From a checkpoint of a small mixture-of-experts model trained on Wikipedia.
Size: width 320, vocabulary 8192, 86.8M parameters.
Below are experts of layer 2 (counted from 0) of a mixture-of-experts language model. Rows are named router (the router's row for the expert) and show model dimensions 0-63. Each number is 500 + 50 x the weight over its row's rms, rounded and kept within 0 to 999. Numbers have three digits each.
Before each expert's rows: "comes before" lists some tokens at least twice as common just after its tokens as in all text. This comes from a sample of Wikipedia text that the model never trained on. Tokens count by the router's weight.

# expert 232
comes before: " to", " in", " by", "ing", " the", "s"
router:508488468394505445471417473421512492522474497451544470512520439397457494532484530478550432533494541529451408543521521455412563507427623486518533481550527532481481430395534574470513458518515430

# expert 42
comes before: " |", "|", "1", "0", "2", "3"
router:478519513438489513507435496414476384486514544449553462529448499538445544505452507452504552474486593586452483529501527461478489469516463463418450485565624527441464506551528499487478609511569475

# expert 74
comes before: "1", "9", "2", ")", "),", " been"
router:461503473449517537493464511421559461488444553485569440551465437489488499481534579429497558453488560587563522557561565449454552465435475540462486356540552496520526481434516501580446488469487580

# expert 186
comes before: " the", " of", " a", "–", " States", "'"
router:568490452552502487453496500548527578486451574469627419485447495504441467500433485475509469464422562511502554550526567563502417446546449436450425449580612483601495482517571480486469498473462524

# expert 115
comes before: " the", " a", " his", " York", " its", " their"
router:479495470559482470497534440485484533523470522517510473500517482473522428572424407499481531465468533527495434507502476543481421401528459468514520402516545467543522471412515450493479482508558589

# expert 119
comes before: "|", "-", "9", "0", "8", "7"
router:431491464474468565459468491425544472495473544495542418537476475520534478489511561528487543437501562606570496565573561452455579462439463602492499410573588485532510503457539518569462522487495599

# expert 95
comes before: " the", " to", " a", "ing", "ed", " with"
router:510489481502486469565462470442486439462511463508562461569512461432528467465494489484606455505372511488472462538515492484539478517450450440495588514433538492428467535493550625449532484466508528

# expert 226
comes before: "1", "9", "2", "0", ")", "8"
router:513512468430447538474443550418607396437471609434545482528530539462467468532518512474504557520419497598489481556427578448432488540512522455514461463598546516536530486420487529570527503492446509

# expert 68
comes before: "0", "9", "4", "3", "5", "6"
router:434492472473408568476479513430528477518491543498532437541515458488508476496533551500500553445507565594550511562584568462439571439432471576479506380557596483532502490455507496550444495489500583

# expert 63
comes before: "\n", " The", "2", "1", " He", " In"
router:505527516463504493489524499478566532470474599421581435558517504406464419511575498528451492464400531608443418566482603477403446488445439455485499468482593435547524424521546533460431621532524515

# expert 49
comes before: "s", ",", " and", " (", " in", " for"
router:524608512506526414476514527528492510494474593414504472553459425527401403470551488466530520523402525499513521562579510493444491463520525371399578412494590472470428485435529493484439572493533518

# expert 204
comes before: "ing", "ed", "s", "er", "es", "ers"
router:536625502495539412493479491491610437456565506490492445452492488520547430512416503477560550460468510474536479564414574434438509474458517434483525428478620545469519501413470534511575580432499474

# expert 2
comes before: "\n", " was", " is", "ing", " also", " addition"
router:448509461513493582475535496420501521459445501512540415504440452479483455587475552487482450449482514607477470602519541518455451498560522387446416453529540402447478500426479497540442521541479521

# expert 48
comes before: "1", "2", "3", "6", " —", "q"
router:501547502461463640446469522478533427430527531476472384532533423479476508454539462441536540508482530593615550597570585430438502451459466512494480414533573480480558505428461539574455521500508543

# expert 190
comes before: "1", "2", "9", "0", "3", "8"
router:580564465415512501519483484431495435484468569477454365507484524515497503505462471389532518569450442640526514550539507406437537456510537398543518479538554447499558472456509507490486537547525494

# expert 140
comes before: "1", "9", "3", "4", "6", "8"
router:460515500461442542490477523411542477532479544488532423527476472517509473515518581561472563434510557590570500567587581470461588444414466577446491399560577485530546512449514545564441494470501603

# expert 134
comes before: "1", "2", "3", "|", "4", "al"
router:438509499458434570469488514431539479521476545486540419549482479540517474521525559494486537455497579584574495561577566460456566447436461595485508414535590466514554506448511514563435494509491591

# expert 66
comes before: "2", "1", "0", "9", "8", ","
router:629651475439512521605507529497575523407456550469495392500441475498468448544503459462541534582540529560508461610445569399479581514486460402517547561464574427488511525534525459522504533505533428

# expert 57
comes before: "1", "2", "3", "\"", "ia", "@"
router:454498474449482584476485524422524468538462547474560428562477458491504510512544554549489530480493573631512512537595526466462564436431469600495501348554604485521564503472513494560446513480499557

# expert 175
comes before: "\n", " is", " It", "born", " family", " Genus"
router:479487488479439460506459495459487424430428586452527524480523475470396485539546483519617502543467517501489471522482474453439429419446503442442505477581500445496499474393577506388415608517491499

# expert 235
comes before: ",", ".", " and", " in", " of", " by"
router:461513482474503570478454462441524446486463561489537426538469483500501464513561532498489567443510572565539493564561542443472554457443459549464488389528578476519539483429511529532468522530537581

# expert 41
comes before: "0", "9", "8", "1", "7", " |"
router:540535431464492486512539460469526414514519533429485512496540418511420506497460481446455493482452633589515463536429564465514557585498488389487528469505564537556498432415459534535453490562501526

# expert 242
comes before: ")", "9", " of", "0", "]", "m"
router:436516429429447449466475550402588468420391583506551505569522540514452511596527525460460539467413458620498497525479529429542518483544536454513449407525521546481499518501527564598487522526529516

# expert 125
comes before: "1", "9", "2", "0", "th", " years"
router:541465446423485567473435492496656500489470615453532441488456505447487558494522509445522531467547619594513547576538592385462523486404471462442470504593573469597504478512513502523485550468500528

# expert 36
comes before: "0", "5", "–", "9", "4", "3"
router:428490491481439559492471509427522484489475555490514438535490471522516504502544543510488555464528577598574494573583568490444552448424467571482509384564578480520537489442506532557447506474509577

# expert 21
comes before: "\n", ":", " a", " an", ")", " is"
router:498569422477508532491392474529438396418491590521491583520494464530322436498542527464496479539466486477593462488423500501542541472506503448446494489516611505541486398491526515413428527519502484

# expert 155
comes before: "1", "2", " the", " a", "′", " his"
router:444517519450416604461469532477570512469457552488569392550507414522531480464525508485446535438561578602561494615555552479402523461453453510473536394588586483515530459466508523548468526486508581

# expert 70
comes before: "4", "5", "6", "8", "3", "7"
router:585623473492554503513445547468518432443442578479593512568490538468509501555552484408491524567509453519503572548513488495424529484434472346517582546565574505488499479524501543504539500523502476

# expert 255
comes before: "9", "0", "1", "5", "3", "6"
router:454497496466488569462466529443523486494478537475526429525513478505496480511553529550495537472518559567588486578580559444454556446415492567492508402530569475548520479443534510531444482497502591

# expert 109
comes before: " the", " to", " of", " in", " a", " by"
router:548591513478509532623546471437533578496460532453586480510512487485468514466582430469484463555449510468442520468530487545513459469445456443457543512546517456558510507559579549500485487459514531

# expert 69
comes before: " of", ".", " was", "'", " in", " is"
router:558525526555486483512449486519577435497433495411593424486450485512551548467414522489484518541436601538558516594466525530444479421523484492499414459493568417558442507501563559497474521540491507

# expert 173
comes before: "0", " the", "9", " was", " a", "8"
router:473570482488504553493527488450518502484425532428487482550517447534394502536467576463518442525462435583492464510438478487415498472518524362471485527577580553490466460526483618486538488521518419

# expert 238
comes before: "0", "1", "9", "2", "8", "N"
router:429499476448493569484464495440545480506484542481513432485494482513522494501527537526505548467502559592560494552560581451445586473432454585467508406548585483543523500447500511555447478490517598

# expert 15
comes before: "\n", "See", "History", " See", "C", "S"
router:577617416498514465516454397449538423478426464478554517505547523495499463548555415480565509533475498602520470573505482533484463375462489483425464549578559562566498498456485541571400466439473529

# expert 184
comes before: "==", "\n", "The", "===", "|", "In"
router:476495492559486504500542415441495563531439614453530351490562511541473442515532505474516440480405479681496485622479475474463459488475426389456434448495621460530511508506461573537402583537481458

# expert 80
comes before: "0", "9", "8", "5", "6", "7"
router:513495489511521575478423530503497502510487519503501429501533441509408485493517481458551532501466547577642544553532568505478556474435492466506470445561516518475502478456426534522471487468527533

# expert 130
comes before: ":", "-", "″", "′", "=", "°"
router:480513440446491517571504464515513511486506556387481441517519446502429477536517475509501525493493495417459444588487568504528462525527492497521566499537549455510488491454549440442444537491457545

# expert 176
comes before: "|", "2", "-", "1", "–", "ed"
router:569579469380495548534486470492537446435477520435467413519540468501468505490488576450479595532482571532538495528555518382448524473478456425440491460461621425521558380398492570518482445484548505

# expert 244
comes before: "|", " |", "%", " •", " population", " UTC"
router:446468466425464510521464464398509417480489527437595529484525461554424475538504486500560471533431539517533503555528586421443551417500546514463491453551516456438538497419390501517504555474512507

# expert 249
comes before: ":", "-", "=", " \"", " UTC", " Animali"
router:492582522469550507553510493540601455486513559432468506521556471492421448496464438455458465523437419483492513587499505548461513483509454506467591416500617448450480470501495481410490545435473506

# expert 26
comes before: " |", ",", ".", "–", ")", " and"
router:436516467476465519481461500438535492515461570479522440551477476529501495504556552482486530471498569591555498543593550460446577460442458585465514392565577488554547498447510535527466494510515583

# expert 136
comes before: " |", "|", " place", " medal", "==", " medalist"
router:435573456485486537547513487487436424497515568435587557506593417492437474525495468451479494465462550480540490501471566436464525462517517447446490503529555424546490457522479512436393530578497560

# expert 84
comes before: "0", "1", "2", "9", "8", "3"
router:459513510513459509454505512407499603481543504464550440477484483539509541537468480488539505542417547556585506560596548542409544473534495490501481512422583493563438544438451492563504526501531526

# expert 205
comes before: " in", " by", " as", " on", " for", " to"
router:593479535473493445540516484470498475477513548446459442596536422460457549562476502461491464419471402570432472490484567483470498509508502441505418483519626440483548535402433559508566533491499467

# expert 183
comes before: "0", "4", "5", "3", "6", "°"
router:523571456468531458469495504488494479474523560431504485541501448430527582512571457463450517565407506503475509534597561514439577443415497559439529419577587472532574474481539499443468536468603518

# expert 116
comes before: "1", ")", "9", "0", "2", "8"
router:446552463452531523451364490447432425430463590491536502549488485519461440512539534512550531513467518524488482486430527470557493521475519384568526470582623557557494453561542551481448501449444463

# expert 23
comes before: " ", " and", " he", " which", " but", " who"
router:504545502446478452553481459456547512476500604469496437544429549428519471464554440507485550521452544537502439545499549433531513472499535431468541488508603502513523473492551477475435556447566515

# expert 164
comes before: "0", "1", "2", " and", "9", "8"
router:489559545492526555504520463416513483470476531447541417534504500506418465553525487450538534506440486582500451539424536484394466491489498373511507493566548547500472459464507598503463489489493457

# expert 213
comes before: "1", "2", "3", "4", "5", "6"
router:426492491468479563476470526438533483521457549481529417522502479512507486514530540545499545448517574607559498568578567455461588447431454560478513399528595487524515487454524507554432494469497582

# expert 220
comes before: " ", " the", "2", "1", " he", "S"
router:556578393491483549591488452451548530474473531445610399549472476443501413480514461486435478528478520575523416599451447478501485466501447399475544487537534460422536543483530472487480520408531517

# expert 203
comes before: "1", "2", "3", "6", "4", " —"
router:447498468486416548484453495432539493498468562495525414543480490502534512498537542520486544433518565611579495566617556474446553453438466561489494394529588475523531487440521526550445489499491566

# expert 58
comes before: "9", "0", "8", "6", "5", "4"
router:431489472463467552479482502435544472499483549483545439529499463517509485502538540509501560458518554598550502559592566459458575439431454586493501386543580480534508500450522512556449514488495584

# expert 188
comes before: " ", "\n", " —", " +", " \"", " −"
router:532523390545506466540536434478509470458437560406531387487402443431470501473567446458496476491429513539532417522535557427418540433439526454491554502538567488548577516500500589447491607519494485

# expert 126
comes before: "s", ",", " and", " (", "\"", "ical"
router:562539457534503504487520502497502438528543547445491501543569412482435500514513531484482518453455547478448487502533528484446443444471490404396514437513600435529463465474520496482441535615498526

# expert 17
comes before: "|", "\n", "-", "==", "The", "==="
router:540549486518494470490470538465565523492478600455470390493454552494472521454522436494506574525491549578447379498548464496440519556539485482466542479521560508497521571434477497456572547574477463

# expert 250
comes before: " ", " was", "---|---|---|---|", " The", " •", " is"
router:566580459500500486532514453511571500462430611489533499549563548516492439525453534490447533462410481563478508560475503486493402480509431462440551459487503399524544499491470442473483547534480514

# expert 110
comes before: " ", "\n", " \"", "-", " The", "=="
router:561510508521484453551516514472477470441435597419516447524477560504496461452545510507555467496471539605431461569573624471456454484398443451577490441483573391526514456506571547502372564477528448

# expert 120
comes before: "2", "1", "3", ")", "N", " than"
router:457497469474473554463476506427520479523475559482534432492483475529517497527553537566498558460536584590559515580571552465447594442440466580463517398537579472528524495449508526557434507496501598

# expert 156
comes before: "0", "1", "2", "5", "3", "4"
router:444500477453490552470472501428541484522466540496534432561490475537516486515535541490486566450544558597572488562599550453443577451438461581468510409541578477545526490468513526570436516501478577

# expert 38
comes before: " of", " was", "'", " States", " is", " /"
router:587492439500499455496420505520593568491429608405588412517410466538482540466496566475543480475461559591567553583514528535499503498521478438484443522534574516548478436520519517455488550479518515

# expert 195
comes before: "==", "===", "The", "In", "=", ":"
router:479561414536498534562501511482558549505440650438513405496566486568438440523535488500459483472469521606496485639507499429477490497502396449467471469581606441464512506528477537477448570502486492

# expert 89
comes before: " |", "==", " ==", "2", "===", " also"
router:519565452493537503490473495491585498558520602491561443529569443563484486569533510512473551537497558549523537637490485463476510490526447512496530498544614428452474521361466475500444539537529423

# expert 64
comes before: " of", ".", ",", " was", "'", " and"
router:524494425489537478520486457477635528446517610480567451462417488547484586471525492533573481487452526537599540565478581552593541524440451459504480581446550528587470497531449573445482525543468559

# expert 251
comes before: "1", "2", ",", " |", "0", "–"
router:482534492451398554495469478446586475500492541486539394516471472484473499532555539496480512477511577590531527588594559458453519450426456614456497394542552501541541501463514514575426545481501554

# expert 4
comes before: "|", " |", " the", "″", "3", " /"
router:482517432554512560472497544422556481459437471426534383560475556500466564547470505448573495407459471551567448581514549545533504560471470491429516542540541523476539535499449527538384538473510454

# expert 30
comes before: " ", "m", " but", " Register", " +", " m"
router:448499502463458581480473515419536493504479551483541421538484469512537485494522563463503568438510574584558496568586571472456573439430463594478520421565585477548574491446508508549453495485471591

# expert 44
comes before: "1", "2", "9", "3", " August", " July"
router:445555524450502520514498502446459545506520432502440393471448415427511434466556538486480450459384570540533425497553450488537473541455479424504477550500588474426514458501474577551392528437546469

# expert 7
comes before: ":", "-", "=", " \"", " by", "=="
router:477560508452516550548519509527541449469476590455482491484580472478387451552453497499526501457484454456465529615482589510510505502450448513461551413468589438475498447516546497413439545490429519

# expert 100
comes before: "1", "-", "2", "==", "towards", " been"
router:443507488462422571468469510419529479508472540485527433526483459532513470508541554454493539451518551586567507553593549440466576454422458595474519406556580475512565492447520531553429503487506576

# expert 32
comes before: "1", "2", "0", " York", ")", " Zealand"
router:427503505468478574494475521447550468517470537486534429533485457519507490489532544489484536465501562591572504563565572472456570449438473562482512414552577488528560484438513517559436488493483611

# expert 243
comes before: "s", " of", ",", ".", " in", " was"
router:468609468488483497482439464375456428524440567496532428461463501498474395523473476503445547479519494554619455589541502503506478462388445460474542401503578456511440546495499465592464472466516563

# expert 25
comes before: " of", ",", ".", "0", " and", " in"
router:428502498428483605488488471430556451500447522465511484539432470503508509520540550507496519456500564645494522537557526520494548468459424519522522407502558523539525439428512489543474471519521533

# expert 10
comes before: "\n", "|", "-", "The", "==", "In"
router:549572417518516513437446510504566454468490556377513401456472514472462469537521467497556472541425502525492459557486519490482504451470515449448508498519568444476520480369481544525488563540489483

# expert 245
comes before: " the", " a", " his", " an", " their", " its"
router:575575457499529537445436529451576482513495490491488503523550455471503569547483527466570524439485582505444447501567567477414495457410441450499498477413590460541520429548488606541511508490436495

# expert 149
comes before: "1", "0", "2", " the", "9", "8"
router:441497471455428553482474505436542481511473550495537437532491469518506485510546545542485547446510560587576495563570571450446585442433469558474493401561579475538539504460509512557447501508513595

# expert 135
comes before: "|", "-", "\n", "==", "The", "==="
router:534521450520511527461508512518568483476481579303481450453470503513473462519542550486524446500460514532467440578561549453434406509423498445499489454489525502533512494435456553548477648521580387

# expert 131
comes before: "9", "0", "1", "2", "8", "ect"
router:542645455479507550517448541472586517427436535420488417523462478505469459451505555462426474536526549632485435580522485460415584525467433462432558481515550530382499465514474560500519571501521474

# expert 81
comes before: "0", "1", "2", "3", "5", "4"
router:433503489469519578466479500438551485498468559484556423542500475499530483508536549481489553456505558578551491571585558454458569452437458580468501402545574482533530499447515515554440514499510583

# expert 59
comes before: "-", "\n", "9", "0", "8", " States"
router:566563517512518477440521475510655498558497511383457388519474497447456474493510571473556398524508454595436434521541607556448499486388474483489429555497584495552476470423453524531561478508562456

# expert 225
comes before: "0", "1", "2", "9", "8", "4"
router:554603545495507501562569506485542479512442499402515494500505513531516473487453492416484460521467506580433476535568626509439466533524570430420519483542527413464523401521506490534423515490514477

# expert 16
comes before: " ", "–", " The", " A", " \"", " UTC"
router:578526431547454526551456440451570526492555472463525482558412403495540413462536450507527424593469458537467561536535569486457464449488449530582580446451523430567487541438516447510517507495514534

# expert 50
comes before: "9", "8", "7", "0", "6", "4"
router:532601544479512464462535468433528525484451573413517511533493461488417357521521437528529516536432497580527446539490526509469517593399531445507599405497567538548533462500462548530488534466507549

# expert 90
comes before: ",", ".", " and", " of", " in", " were"
router:545530483447486520546514429527515459469415541442537456537466417510371534532535472486464513471474484590550529520430539510545413448444552423486506478496523466578498467499501487481489533567547520

# expert 94
comes before: "\n", " The", " He", " In", " It", " This"
router:531550489525497537492426472544503508544509626417494494530536431428372483500522455453507534491417484538515525492489510575472365506421545464520537437454539385513469465408465545458433586535567495